python train.py --num_hidden_layers=8 --hidden_size=256 --n_experts=16 --experts_per_token=1 --d_expert=624 --d_shared_expert=0 --hidden_act="tanh_gelu" --moe_layers=[1, 2, 3, 4, 5, 6, 7] --router_score="softmax" --normalize_top_k=false --routed_scale=4.0 --balance_loss=0.00218 --balance_bias=true --init_std_router=0.00983 --lr_router=0.000424 --vocab_size=23349 --norm="rmsnorm" --norm_eps=1e-05 --tie_word_embeddings="early" --optimizer="muon_variant" --learning_rate=0.0123 --beta1=0.93 --batch_tokens=65536 --max_seq_len=1024 --train_tokens=406900000 --max_steps=6209 --dataset="wikipedia_en"
Below are experts of layer 5 (counted from 0) of a mixture-of-experts language model. Rows are named router (the router's row for the expert), up (a neuron's input weights, with its number), down (a neuron's output weights, with its number) and show model dimensions 0-255. Each number is 200 + 20 x the weight over its row's rms, rounded and kept within 0 to 999.
After each expert's rows: "comes before" lists some tokens at least twice as common just after its tokens as in all text. This comes from a sample of Wikipedia text that the model never trained on. Tokens count by the router's weight.

# expert 10
router,180,209,233,214,211,200,249,159,247,214,205,210,227,233,224,181,203,184,240,194,193,225,196,203,187,213,198,205,204,204,210,185,205,216,206,192,219,167,169,168,189,230,190,201,200,216,191,194,183,203,207,185,208,233,186,174,225,178,213,221,200,218,205,223,170,221,190,173,212,201,188,191,202,173,236,221,209,202,193,208,214,171,195,218,202,200,248,200,177,201,188,186,193,210,186,231,204,200,202,212,176,203,211,207,211,211,218,200,202,178,180,186,173,192,169,198,186,189,181,180,202,199,248,172,169,214,229,191,232,214,185,163,210,202,213,181,168,188,254,204,177,169,206,202,208,187,219,184,220,187,228,168,210,227,202,202,202,222,166,218,195,181,230,202,229,202,193,178,198,227,185,222,181,190,215,165,178,216,170,195,221,202,153,202,198,194,174,188,227,191,158,215,156,186,190,178,225,212,202,190,202,220,195,204,207,213,179,227,190,170,210,181,206,180,182,202,206,202,224,213,218,238,202,181,191,195,163,176,220,218,167,199,198,221,173,164,159,162,221,229,200,196,201,172,205,188,195,195,144,174,199,208,204,213,204,186
up7,228,197,196,215,210,197,237,211,229,191,163,178,177,172,174,187,222,191,162,211,209,174,204,169,216,213,217,203,202,184,202,226,210,211,185,219,218,175,201,161,183,155,208,200,217,197,214,173,204,196,211,188,205,189,224,191,180,222,249,214,206,192,190,185,207,204,230,208,179,235,228,184,191,196,198,197,185,204,177,177,224,185,201,190,202,246,196,209,175,197,217,211,214,183,212,170,215,210,206,230,233,215,178,202,181,193,189,222,189,198,221,206,194,171,262,197,226,230,166,177,203,206,195,168,201,175,221,203,188,207,169,189,232,217,173,190,205,242,248,185,193,188,215,194,201,197,203,208,190,174,171,188,227,188,184,194,178,217,195,201,162,197,211,178,194,218,157,204,202,227,253,167,180,200,235,220,193,227,198,209,190,203,177,188,192,175,204,178,212,165,189,186,205,181,201,183,208,208,221,184,219,196,189,177,221,215,188,180,226,183,188,197,192,197,173,160,198,186,209,197,202,187,193,199,213,214,230,218,182,203,191,200,196,219,222,155,192,177,182,210,222,141,223,225,253,207,229,197,215,199,218,193,196,203,164,205
down7,221,186,199,177,205,230,202,206,221,216,178,202,189,238,154,198,187,182,169,196,222,200,213,186,189,214,200,227,224,173,204,214,178,233,184,189,228,170,202,175,200,188,221,189,209,206,254,175,217,238,199,212,218,206,172,173,192,234,247,223,229,216,158,178,217,172,227,147,202,206,211,177,203,177,184,197,201,241,175,173,219,197,224,221,191,223,196,199,175,211,212,184,164,200,202,190,213,226,216,204,208,225,221,215,184,176,201,213,190,209,227,171,206,198,205,211,219,216,197,182,220,209,190,191,182,195,188,203,187,214,185,202,218,213,189,165,200,189,233,206,195,196,208,189,221,208,203,236,167,199,204,219,174,223,226,215,205,199,222,161,196,189,227,138,184,203,203,203,181,220,228,174,183,180,193,222,187,191,215,214,184,199,176,158,189,185,228,209,200,190,199,215,205,207,214,182,191,228,190,197,221,230,251,189,195,210,166,205,194,197,202,199,187,226,207,207,168,183,176,177,165,222,215,248,206,208,177,215,186,222,176,187,209,239,188,184,198,220,190,192,203,187,184,199,216,186,217,192,196,184,223,152,220,189,187,177
comes before: " of", " and", "s,", "s.", ".", ","

# expert 0
router,215,222,182,239,163,215,197,201,174,195,212,178,225,236,234,177,188,190,186,197,176,191,208,231,192,208,188,193,227,221,224,145,189,175,159,195,188,223,227,228,195,176,218,195,234,189,180,220,167,173,186,213,200,205,187,216,183,199,199,212,182,183,211,199,232,203,211,184,184,166,195,172,192,227,170,179,211,219,217,216,221,193,195,181,190,178,189,173,214,178,229,188,160,199,217,201,205,160,201,179,225,189,204,217,196,197,219,201,201,174,176,222,220,215,225,221,204,233,182,194,215,199,185,195,179,162,188,201,206,195,228,189,158,204,195,208,202,200,213,169,180,242,174,208,191,229,186,209,207,181,181,203,215,211,213,188,183,230,197,194,180,181,215,176,172,235,175,179,184,200,217,185,195,174,186,226,177,164,201,187,211,217,217,156,215,211,210,186,235,225,202,207,218,196,229,171,230,195,185,205,188,172,212,199,172,192,213,225,167,178,200,192,171,192,185,166,160,218,203,192,241,226,212,199,219,193,187,195,192,210,213,175,207,185,176,223,230,224,173,191,238,226,195,189,204,199,233,196,219,186,184,193,172,238,201,193
up3,190,195,212,219,195,207,228,169,190,219,198,229,177,190,233,180,193,150,175,192,217,174,170,212,241,194,177,180,208,209,186,203,175,188,167,196,180,205,208,196,183,187,182,194,228,179,174,208,222,204,188,227,164,216,213,181,224,219,176,214,195,241,197,183,182,194,180,185,181,202,196,236,196,225,212,187,225,203,200,148,191,245,196,212,184,216,214,165,178,176,218,221,167,213,212,231,209,198,214,196,239,184,252,228,222,207,182,226,190,211,226,193,206,163,215,181,203,175,216,220,218,193,182,235,213,201,192,215,165,217,190,199,156,194,188,232,209,194,209,181,177,211,187,189,212,156,210,184,202,182,192,194,206,182,203,187,228,222,186,219,215,235,218,211,225,184,162,197,202,186,208,210,179,186,200,206,233,198,199,148,193,189,195,163,203,197,199,182,214,179,224,159,215,197,182,166,204,203,199,193,209,206,206,196,194,219,192,199,184,221,199,184,215,210,214,178,189,196,177,219,239,240,209,188,225,192,171,202,161,182,217,195,203,214,215,222,207,216,195,192,223,183,181,224,175,196,227,217,228,200,187,202,179,176,178,245
down3,198,208,214,208,238,200,196,230,213,194,234,229,166,221,198,235,237,169,173,233,206,179,210,202,192,166,204,191,217,193,249,195,218,207,194,245,176,201,200,209,208,216,191,198,187,212,183,170,192,194,214,175,207,185,181,170,221,223,198,212,203,178,199,174,225,228,210,198,244,213,182,199,209,223,230,223,180,196,227,161,229,220,166,237,259,193,175,196,201,187,219,186,184,186,182,246,209,213,203,234,217,188,225,214,209,214,194,194,174,195,203,187,152,175,176,175,218,187,165,193,191,200,229,198,211,186,208,200,212,217,191,233,201,173,206,209,207,206,193,173,180,203,214,213,188,203,231,202,210,183,199,193,211,205,215,199,213,194,214,227,217,214,200,159,177,168,197,192,203,206,191,212,219,184,198,198,220,160,217,200,215,209,217,191,188,168,186,205,200,199,171,191,180,207,186,179,170,212,184,194,195,177,184,163,180,189,211,200,210,148,204,230,237,206,197,188,178,218,217,203,171,181,219,203,188,191,197,196,193,229,197,162,174,192,206,196,168,215,156,210,194,177,187,205,222,154,189,185,155,214,200,171,190,229,212,200
comes before: " |", " 0", "\n", " 1", " ", " 2"

# expert 1
router,188,192,202,190,170,194,231,190,165,202,212,217,218,169,196,246,185,227,197,199,192,193,155,176,189,180,205,226,192,176,199,203,198,187,233,210,203,214,200,238,199,186,206,188,211,218,200,216,190,210,197,224,188,178,178,170,218,187,173,208,175,203,184,201,238,207,225,197,194,211,168,243,229,210,222,199,174,191,218,207,178,226,183,195,214,241,182,176,181,197,181,208,217,225,240,201,214,160,166,205,200,217,209,185,188,216,192,229,156,201,186,186,211,180,220,241,210,195,244,181,208,210,184,210,186,202,203,182,239,205,204,219,193,185,200,194,189,196,182,212,184,207,224,228,186,222,175,198,194,194,164,238,220,176,198,171,196,152,193,174,194,209,172,226,177,222,228,207,166,168,192,203,215,208,159,212,216,188,168,203,191,178,226,193,229,227,239,213,209,201,232,175,206,194,198,167,181,158,194,195,187,191,160,197,199,195,165,202,243,196,224,214,198,202,199,192,197,192,196,210,190,186,164,208,212,176,222,209,219,209,217,198,222,212,189,215,212,226,188,215,183,186,190,222,187,176,193,223,213,180,161,177,184,209,248,209
up3,211,174,240,188,241,200,215,192,201,235,205,204,198,191,160,223,199,172,239,231,211,210,191,180,200,168,206,190,202,223,201,215,192,184,185,222,213,239,196,224,198,189,220,224,220,169,198,219,177,203,209,183,179,199,214,219,214,192,182,158,198,200,197,199,214,181,227,173,219,186,210,192,251,192,205,210,207,207,217,241,180,206,191,209,227,210,216,206,206,183,181,209,213,170,166,211,215,163,220,236,185,208,213,238,217,224,181,222,185,211,210,210,222,188,211,189,197,167,226,202,203,194,219,190,207,202,212,206,163,231,214,187,187,204,207,187,221,203,206,201,148,155,189,209,210,190,177,206,183,203,196,195,161,199,189,171,204,214,184,225,170,187,194,183,206,146,184,209,203,195,176,187,227,202,236,216,206,217,164,181,225,207,176,260,206,198,224,183,210,235,197,216,171,179,227,225,196,212,208,167,172,209,186,204,167,197,219,183,212,198,220,164,203,184,226,209,198,204,233,200,157,177,201,195,172,208,209,190,187,179,229,216,205,211,226,206,156,223,203,194,203,213,214,208,190,205,201,189,244,238,198,218,179,203,190,223
down3,192,206,188,185,211,225,190,205,234,222,206,212,242,196,221,202,182,185,171,182,181,203,212,234,191,179,222,182,223,216,209,209,220,203,202,167,204,175,229,191,202,206,180,222,233,202,210,201,228,194,200,195,224,188,205,199,200,176,224,226,226,216,187,197,197,208,175,170,227,198,227,228,181,184,185,199,230,195,196,217,216,209,241,187,199,219,195,207,190,238,236,204,155,190,207,201,232,173,183,185,171,162,186,168,187,170,211,208,196,199,178,190,213,206,198,226,187,170,172,206,173,210,191,206,176,194,192,208,225,226,223,155,222,193,210,217,213,220,204,216,205,163,237,175,157,201,223,228,219,199,196,166,184,220,214,176,189,232,154,241,162,203,176,206,189,150,205,206,193,225,238,192,193,194,213,178,225,187,181,216,147,215,177,172,214,215,236,195,203,212,192,206,209,227,188,195,145,189,209,227,167,174,195,189,232,191,203,193,203,195,170,194,186,195,211,217,192,216,204,194,207,208,201,180,207,230,211,197,190,209,233,182,190,182,208,205,180,222,218,164,210,204,187,200,189,202,163,198,183,181,214,205,179,233,199,187
comes before: " the", " a", " his", " an", " this", " its"

# expert 4
router,178,178,240,213,223,208,227,200,217,200,176,183,188,229,206,191,170,173,218,174,201,214,187,194,221,190,221,205,159,198,184,228,187,235,200,214,215,195,225,201,178,218,205,207,196,188,189,163,211,195,220,181,193,197,198,167,222,203,223,204,240,207,208,210,184,200,172,170,201,187,189,209,200,191,236,218,230,219,159,196,203,192,188,204,203,192,173,214,200,177,208,179,202,207,213,173,177,232,241,225,162,225,174,206,179,223,196,190,188,194,231,185,198,148,179,206,197,186,179,224,202,183,190,165,197,204,225,231,217,168,174,178,219,203,192,192,217,209,231,181,202,205,226,222,201,171,219,169,201,216,177,224,167,207,232,222,204,234,204,209,219,171,170,195,204,215,206,205,192,232,183,203,207,206,199,185,209,197,166,192,179,161,170,221,192,192,186,162,200,173,240,229,150,178,189,191,171,203,192,191,174,231,206,210,234,221,206,206,210,178,193,187,225,191,179,187,199,225,208,197,200,177,202,192,221,198,161,217,164,213,196,202,246,220,196,183,211,203,193,190,202,220,220,178,222,212,204,203,156,183,182,166,201,237,172,203
up3,186,184,181,200,203,217,216,179,200,198,204,184,222,212,220,183,152,232,161,230,194,159,195,175,221,204,202,230,199,169,190,193,190,216,187,208,210,199,184,183,193,218,214,213,216,223,210,197,186,190,222,205,174,227,184,182,169,180,196,191,187,215,192,212,176,210,188,250,180,226,137,213,202,234,237,203,170,207,207,184,216,231,186,182,189,213,149,209,240,218,185,181,196,198,202,207,175,139,205,195,182,208,183,204,222,231,176,214,219,195,241,164,196,206,179,191,204,165,189,222,196,182,218,224,184,212,198,180,225,169,191,185,182,212,191,213,193,216,206,220,189,194,202,214,221,198,199,208,209,176,200,214,225,177,215,210,181,223,182,219,216,199,248,152,195,210,200,200,183,201,201,199,201,209,214,199,192,207,209,163,202,180,178,198,219,204,162,205,183,183,206,221,244,219,211,204,199,195,194,201,192,206,172,200,222,197,188,197,208,239,241,200,204,225,216,187,187,196,190,201,204,160,153,226,226,190,205,227,203,215,186,174,212,190,194,201,146,164,215,195,204,183,186,159,231,194,204,198,203,180,176,237,213,181,220,185
down3,201,186,190,225,213,208,196,222,196,207,209,199,190,202,192,212,197,206,222,154,178,197,196,198,202,197,221,208,171,214,223,203,237,174,199,167,194,202,199,184,196,217,214,178,219,203,241,189,198,195,206,172,196,183,176,259,240,208,199,199,204,136,199,197,195,215,226,219,221,192,211,179,183,233,214,177,198,176,220,214,186,200,193,223,180,184,201,206,191,203,214,188,212,200,198,207,193,213,195,191,199,193,188,214,196,209,197,210,238,226,171,199,211,201,187,174,225,183,224,196,228,165,185,184,213,183,229,188,225,172,207,234,217,190,185,194,213,195,189,207,158,227,165,151,194,226,213,213,174,236,184,197,175,208,188,217,172,191,192,219,149,183,197,238,192,192,230,221,218,174,185,219,191,189,185,174,197,199,207,167,171,208,204,204,207,219,156,217,211,167,183,206,195,198,174,213,166,223,204,212,245,172,187,208,193,235,238,168,194,195,179,217,179,174,179,199,227,191,179,185,220,183,242,172,217,217,175,191,205,196,188,196,195,175,204,195,225,198,189,174,207,207,232,196,135,184,195,218,231,210,225,177,200,186,184,199
comes before: " of", " in", " and", " was", " for", "."

# expert 9
router,187,167,181,240,220,211,237,200,224,212,176,199,194,189,206,188,208,229,197,218,232,197,202,221,178,174,207,173,234,193,194,225,150,216,164,217,207,197,218,167,174,220,230,180,198,196,207,210,201,195,180,173,230,202,224,181,180,233,208,171,204,205,173,246,186,166,199,166,204,168,189,186,213,194,225,198,207,198,197,197,204,191,231,204,203,215,202,216,182,222,195,158,139,188,208,199,192,195,234,186,192,216,173,178,195,184,188,211,192,219,231,191,170,193,171,168,208,241,174,236,205,220,176,210,173,200,183,225,196,185,189,210,209,193,225,176,213,183,187,219,192,180,176,197,223,198,205,208,205,189,205,201,194,222,186,242,204,222,207,180,217,190,203,225,223,213,178,205,168,213,188,227,159,187,213,171,201,192,217,168,193,208,189,201,195,208,168,249,224,186,185,206,191,243,190,198,211,204,217,209,227,220,211,187,192,183,227,189,192,229,206,196,188,215,236,195,229,192,213,195,177,208,209,185,174,222,211,225,210,185,192,200,224,209,239,219,199,161,160,190,192,211,210,217,226,206,200,172,225,230,195,171,205,173,219,181
up4,196,191,190,179,225,152,181,205,183,208,192,193,207,218,213,177,186,190,184,223,192,212,203,205,163,182,208,176,183,203,217,236,212,203,184,196,191,206,177,183,198,191,189,183,190,197,206,185,190,215,197,176,222,214,200,187,181,191,211,176,186,198,179,203,161,178,220,185,211,186,247,179,228,225,216,215,207,177,186,229,154,208,211,162,201,199,184,218,204,186,165,185,169,166,204,203,187,196,209,231,198,179,191,200,206,201,206,239,183,214,199,200,220,207,233,209,225,199,204,188,220,257,195,214,198,218,193,200,192,166,206,194,207,189,208,212,160,226,207,220,180,205,236,208,210,195,226,215,193,230,234,216,153,187,165,184,144,193,214,241,192,189,217,214,209,223,214,196,195,203,174,148,212,249,206,236,195,212,188,184,187,203,212,215,210,223,203,214,194,158,194,211,175,211,238,202,190,209,199,213,203,213,170,199,179,219,204,199,176,226,179,215,149,239,167,196,204,185,174,216,197,158,221,233,199,184,182,193,176,194,200,185,216,172,178,207,205,202,214,219,186,201,237,174,198,190,236,205,255,189,196,205,200,197,185,201
down4,216,189,199,234,221,200,190,206,198,195,221,215,196,210,201,205,232,199,184,154,203,213,214,187,198,223,193,173,189,194,221,200,236,216,172,181,247,203,179,212,172,186,220,208,182,231,183,204,226,223,193,186,226,198,204,187,220,146,178,196,207,202,214,211,205,181,165,179,202,204,163,227,190,217,182,219,193,180,161,198,180,196,218,234,194,219,188,161,194,228,185,182,209,230,189,175,215,223,187,179,225,238,202,159,190,180,214,182,227,194,189,209,209,211,161,218,188,212,175,191,226,193,239,193,210,192,192,196,244,204,204,216,187,211,207,181,216,187,235,200,205,140,185,180,212,190,200,196,202,185,215,190,174,234,175,187,172,189,206,191,205,177,168,213,258,185,210,233,183,209,219,197,172,201,207,183,200,211,198,194,214,173,217,193,178,173,218,189,208,197,182,190,161,203,238,180,204,217,146,228,162,209,205,215,224,164,227,217,230,190,189,231,225,217,215,199,184,180,205,170,192,209,218,199,212,209,213,199,211,156,191,216,188,189,184,183,159,168,207,178,211,189,217,218,183,192,193,211,192,183,184,200,191,186,195,202
comes before: " |", " was", "'s", " is", " and", " ="

# expert 11
router,189,218,249,180,210,198,184,212,169,189,186,244,212,232,216,188,163,209,203,212,171,181,227,220,223,193,189,200,165,185,179,212,224,216,219,231,210,198,171,189,231,222,184,199,205,195,207,187,198,211,218,212,201,210,206,205,181,229,165,204,165,176,179,202,216,220,162,256,211,174,220,220,191,185,229,208,159,170,193,201,215,200,227,186,191,176,200,196,218,198,213,201,205,189,171,166,207,183,184,211,205,189,194,190,203,200,172,188,173,193,174,211,169,218,181,215,196,172,172,209,166,212,198,162,198,222,202,197,221,179,181,193,200,201,189,213,176,231,169,199,194,207,202,242,230,184,213,217,188,198,202,200,178,209,191,228,186,182,176,203,178,219,191,210,181,178,161,202,209,215,168,185,168,200,234,242,222,184,198,214,218,238,171,221,183,219,190,203,229,198,189,198,209,202,178,185,212,167,207,221,186,146,162,187,200,184,222,210,215,191,191,186,216,189,183,212,164,176,200,192,203,196,208,217,240,245,186,170,204,218,221,170,214,163,188,228,177,208,206,203,170,207,194,181,218,234,173,222,217,212,190,197,214,199,192,203
up14,222,187,165,206,205,200,241,166,172,167,188,192,194,164,174,197,200,201,189,199,175,203,204,194,215,190,194,220,202,189,155,182,189,196,169,210,221,204,178,217,230,195,212,224,185,224,197,190,166,222,196,211,170,198,156,192,191,212,186,206,238,164,233,188,180,166,213,217,212,187,199,182,221,206,166,188,187,199,181,200,181,204,192,190,213,181,187,223,224,203,221,222,223,209,214,227,214,210,197,194,219,223,218,154,197,167,174,199,173,204,217,185,204,188,189,207,234,197,193,187,193,193,203,205,171,205,176,165,212,182,201,199,193,199,209,182,175,198,200,199,204,209,237,158,197,187,199,191,207,192,172,179,170,228,203,244,179,202,190,215,201,180,218,212,159,220,222,235,202,201,249,194,214,193,216,148,201,209,180,197,147,183,208,220,207,214,188,217,157,196,221,207,223,201,197,172,189,172,211,213,200,175,178,234,161,181,215,212,207,201,220,182,181,178,199,237,205,202,181,223,251,223,176,194,197,231,171,150,171,213,196,201,212,175,220,204,179,174,230,210,187,191,180,206,229,197,212,200,199,197,178,203,204,205,211,217
down14,222,166,177,194,177,188,242,129,167,173,206,215,165,187,213,210,194,231,213,206,202,187,197,192,215,205,188,156,203,218,208,187,185,194,197,220,169,187,184,201,180,184,201,211,231,207,168,187,196,177,185,204,175,225,200,216,234,169,202,186,207,188,217,165,173,211,203,236,171,217,219,217,186,216,224,197,215,208,203,186,210,210,218,214,209,200,212,211,192,192,179,231,193,204,189,196,223,225,199,202,221,214,208,218,204,252,225,170,181,203,206,152,179,169,204,160,201,195,234,205,205,227,164,186,231,207,208,205,203,206,205,189,226,228,197,181,203,207,207,173,187,210,169,231,177,174,181,211,171,202,221,241,234,152,208,165,198,193,205,183,256,213,177,172,205,213,205,195,201,188,212,206,190,180,208,213,175,191,228,198,232,180,186,204,223,225,176,193,156,215,181,193,205,168,219,187,207,171,184,225,213,212,203,214,216,205,174,201,212,189,199,206,197,188,173,202,233,214,213,171,195,199,202,240,202,170,219,206,216,218,219,220,195,181,194,217,214,193,209,241,185,194,219,229,216,215,172,161,207,194,207,205,211,185,182,192
comes before: "\n", "-", " The", "|", " In", " He"

# expert 15
router,193,183,181,162,237,158,189,185,229,198,222,250,201,234,227,154,195,202,179,177,185,174,197,206,206,187,189,211,179,175,188,235,193,211,206,169,212,206,223,212,197,162,180,161,181,189,156,199,195,168,214,153,170,226,209,189,232,205,221,221,224,215,200,211,224,208,190,195,194,197,193,229,228,231,214,179,180,234,203,196,199,235,202,216,205,189,235,206,203,195,202,233,225,230,222,183,218,193,186,213,227,199,206,188,238,207,213,194,183,179,210,179,215,171,170,223,197,180,202,171,215,180,233,197,198,203,178,186,180,210,214,235,166,187,200,216,196,216,196,202,208,194,242,200,185,212,191,187,227,190,220,209,216,173,215,202,222,197,203,203,203,206,170,159,207,194,198,216,197,189,235,183,228,188,199,183,193,220,181,181,211,191,215,185,159,155,202,208,171,175,213,165,176,177,185,211,189,218,201,197,188,194,197,258,178,173,167,191,228,235,196,196,202,197,223,221,191,175,194,182,202,207,200,220,230,204,228,209,228,216,204,209,192,215,177,180,220,218,213,204,203,176,207,205,195,212,197,228,175,211,181,180,205,196,216,168
up3,243,195,205,225,195,197,195,204,195,225,201,162,197,185,177,213,227,197,220,200,237,151,188,223,206,226,197,178,180,199,222,207,208,201,209,174,220,221,181,194,188,204,198,189,242,194,171,165,191,199,188,208,211,207,187,228,227,240,194,227,189,190,164,197,217,200,168,216,198,253,210,193,210,184,237,238,185,212,210,186,221,253,206,181,190,200,204,200,206,181,185,191,184,198,178,191,206,210,211,194,187,211,171,236,184,194,206,167,236,219,185,195,227,168,222,163,190,209,217,212,193,186,213,171,200,231,182,201,204,214,215,196,205,222,151,221,177,203,213,228,204,146,197,218,217,179,198,180,187,199,211,180,229,194,182,215,226,206,241,202,163,194,263,198,197,213,211,203,227,213,214,154,184,190,181,205,234,194,189,203,190,195,193,239,192,205,227,170,207,217,236,164,222,187,192,200,213,187,194,192,185,224,192,195,228,196,212,182,201,205,183,163,190,212,230,190,206,186,211,207,182,201,178,201,191,193,232,210,224,206,182,184,258,197,218,195,191,198,202,197,195,199,179,215,207,205,220,207,172,202,229,200,201,170,210,164
down3,195,163,235,185,199,194,188,204,240,205,224,216,193,190,211,235,178,205,179,211,187,202,208,168,247,189,190,234,181,186,208,176,200,170,230,203,176,202,203,184,195,175,208,231,200,205,222,215,238,175,207,201,200,185,175,187,199,204,229,217,202,203,196,178,226,195,208,194,184,196,186,232,222,209,159,175,207,188,172,195,191,194,197,191,176,165,212,167,218,203,187,171,224,205,206,170,188,182,207,227,204,177,195,171,208,237,219,202,158,154,199,192,187,208,180,224,230,208,192,182,199,198,220,228,208,200,187,204,171,206,195,177,189,197,218,181,192,176,153,225,182,181,161,193,184,192,224,217,211,224,173,186,182,206,193,193,216,199,179,204,215,242,183,188,207,216,165,198,208,202,212,211,217,204,173,170,188,199,212,184,211,166,175,240,183,199,206,177,186,156,209,196,198,238,226,236,194,177,225,193,209,186,204,200,185,230,160,175,219,232,214,213,206,204,210,200,197,226,197,222,236,253,215,211,205,188,169,180,208,214,223,180,175,186,210,198,183,212,209,251,190,186,180,193,175,212,175,225,166,173,197,187,195,181,197,179
comes before: " the", " to", " a", " by", " in", " that"

# expert 5
router,199,181,210,202,193,153,186,183,195,206,181,207,216,203,221,214,211,195,155,204,183,185,189,216,214,218,171,198,188,195,222,204,221,168,240,223,201,172,189,157,197,222,204,192,190,217,223,177,167,200,189,217,176,166,226,217,204,191,212,206,202,161,228,250,175,194,233,212,167,196,208,181,206,202,202,184,194,206,226,188,160,168,220,145,201,159,193,190,201,192,205,191,244,219,226,170,186,210,199,233,201,197,190,236,210,207,195,228,220,216,187,183,174,208,188,224,211,185,223,202,205,182,178,202,205,192,168,200,212,177,208,211,204,176,193,237,183,194,191,222,236,213,218,195,190,165,229,190,193,228,206,201,203,194,237,182,189,193,228,209,244,192,183,192,205,178,196,204,243,172,196,216,235,231,186,199,185,172,214,225,171,231,194,182,231,165,206,190,193,175,215,216,212,170,196,215,167,198,191,197,208,208,172,203,190,187,225,171,215,189,192,219,201,217,205,233,177,228,227,201,194,199,200,198,195,191,179,155,184,149,207,193,177,161,212,203,239,197,185,208,172,195,224,205,210,193,188,182,191,200,211,213,202,171,182,197
up3,196,204,216,186,203,212,196,195,211,214,202,169,204,207,222,232,203,196,167,154,210,176,200,229,248,202,186,199,161,199,179,163,211,234,239,171,221,236,180,212,199,175,189,203,199,190,193,160,217,196,221,195,147,220,220,183,178,211,181,205,209,215,183,201,176,179,175,164,191,196,242,225,204,177,188,206,208,238,199,191,182,233,176,218,211,207,204,200,215,225,210,177,227,229,188,196,188,194,227,225,182,201,177,187,221,218,181,199,203,209,200,216,247,192,213,178,197,203,203,185,198,204,210,185,207,208,177,199,196,196,193,217,211,200,236,219,175,182,234,156,225,217,212,215,192,176,207,182,205,223,191,217,219,190,212,205,185,206,177,180,218,210,153,205,214,217,243,187,172,189,200,175,213,238,191,176,211,216,203,168,217,226,198,191,203,217,216,202,173,205,171,194,162,189,226,190,200,228,207,188,192,230,172,242,181,208,176,230,184,202,195,222,173,217,187,194,203,209,195,235,193,217,202,177,181,180,199,227,193,225,201,158,184,228,193,184,232,174,181,188,221,195,189,194,243,244,210,212,190,189,211,173,216,210,174,206
down3,183,210,196,201,185,191,216,185,213,175,175,185,197,219,203,218,180,193,208,243,160,195,202,242,185,202,207,150,191,208,182,217,197,198,233,206,178,204,179,210,247,203,182,199,204,175,171,173,205,237,191,230,194,164,206,194,165,213,171,206,219,243,209,237,219,214,181,184,206,189,199,223,207,218,191,188,191,211,211,183,214,216,203,190,186,190,205,214,171,179,214,145,195,197,246,190,221,184,207,186,185,201,196,210,152,218,215,204,195,190,197,198,187,184,216,188,194,182,214,193,189,158,210,190,189,203,214,197,197,164,176,223,186,173,230,211,203,188,202,192,228,207,209,229,230,162,175,213,233,240,180,216,192,213,194,169,194,194,225,198,165,222,229,170,194,241,215,184,217,198,184,185,201,214,213,182,184,193,188,177,180,201,188,197,184,197,189,199,179,168,198,192,200,182,157,239,188,196,193,216,186,175,250,197,196,228,200,151,218,213,188,217,202,198,218,185,189,194,192,219,192,169,245,182,198,234,190,186,189,210,217,185,192,216,183,241,196,171,184,199,210,202,191,201,218,161,190,176,150,182,191,178,201,196,181,182
comes before: "\n", "==", "The", "===", " ==", "In"

# expert 14
router,246,213,196,184,218,187,188,170,185,219,220,200,204,203,181,254,227,203,223,174,187,197,191,191,216,212,182,222,207,243,203,166,211,218,194,188,202,222,215,227,173,204,251,207,192,214,211,210,188,201,186,185,191,184,181,188,192,209,192,209,197,205,177,180,178,207,227,235,230,198,175,173,222,214,181,211,214,222,227,156,199,174,195,192,204,204,188,192,196,175,234,201,168,187,211,212,204,189,195,173,217,215,174,201,214,190,192,228,215,212,188,226,210,242,219,195,196,194,212,198,185,182,199,205,178,207,228,199,198,226,208,177,187,196,225,184,226,168,222,148,199,241,208,179,194,165,199,204,206,198,192,176,230,190,199,212,218,244,190,179,185,215,203,179,180,174,228,215,170,185,165,189,177,184,199,212,177,171,212,221,154,232,165,208,198,199,172,224,173,222,180,174,199,218,230,226,207,213,206,191,177,182,229,224,179,228,200,187,187,188,200,220,188,192,222,227,233,194,204,168,204,191,161,188,234,178,197,142,200,204,209,208,228,228,212,215,193,200,201,200,188,226,191,194,179,195,182,183,241,207,220,225,187,213,207,224
up4,203,205,202,169,178,226,186,220,240,220,191,189,155,212,220,212,203,219,188,186,224,207,208,162,202,190,199,215,226,244,211,156,168,184,176,186,200,228,205,201,209,196,211,192,164,261,192,228,218,216,183,186,198,172,170,230,219,166,209,227,165,188,216,186,200,207,185,178,207,196,197,158,190,168,212,211,165,172,220,193,184,205,197,200,203,193,241,194,194,176,210,217,165,173,229,214,194,196,207,196,233,205,201,215,192,223,183,214,188,202,215,181,196,212,211,155,166,223,221,207,207,201,220,176,179,218,209,202,204,193,222,200,158,227,177,236,179,190,233,196,187,208,195,185,209,199,222,205,238,221,207,215,174,226,229,206,208,200,241,183,188,242,223,226,184,183,191,223,221,225,202,162,195,203,179,190,166,207,211,175,192,186,222,223,188,196,240,211,210,203,182,191,174,240,206,162,201,189,216,218,198,172,196,230,229,200,176,202,224,208,207,182,221,175,176,200,193,229,169,199,222,207,195,161,223,205,206,187,220,182,193,202,205,206,207,222,216,199,199,198,216,180,195,203,161,202,202,182,193,216,180,210,202,176,188,207
down4,214,217,191,196,201,185,183,222,207,203,203,214,221,201,201,205,179,189,221,190,169,197,250,198,189,187,157,194,195,193,209,210,228,177,204,220,233,218,221,226,234,201,193,203,179,204,238,197,202,201,206,229,227,229,208,194,213,188,176,171,209,181,183,187,226,221,195,209,182,228,217,198,210,199,201,206,205,218,228,198,202,191,196,215,225,150,207,180,183,166,192,191,191,160,174,183,206,213,214,163,215,212,184,198,180,198,195,204,138,218,181,187,224,187,233,233,206,200,217,209,219,213,216,220,191,193,201,209,217,194,188,199,172,222,218,214,181,190,201,163,180,209,202,194,195,217,182,214,219,225,232,171,210,201,187,181,201,233,203,187,189,212,202,187,177,187,178,197,166,213,131,190,197,190,215,158,180,156,173,188,210,203,226,224,174,207,191,218,169,199,231,207,184,184,195,204,175,181,222,191,201,174,220,146,177,187,214,216,202,202,174,242,185,223,233,221,180,210,188,176,180,186,181,213,233,219,196,188,192,186,208,184,204,200,193,214,250,232,204,205,151,217,205,174,207,202,176,212,149,179,201,172,212,213,200,200
comes before: " |", " States", "),", " United", " –", "–19"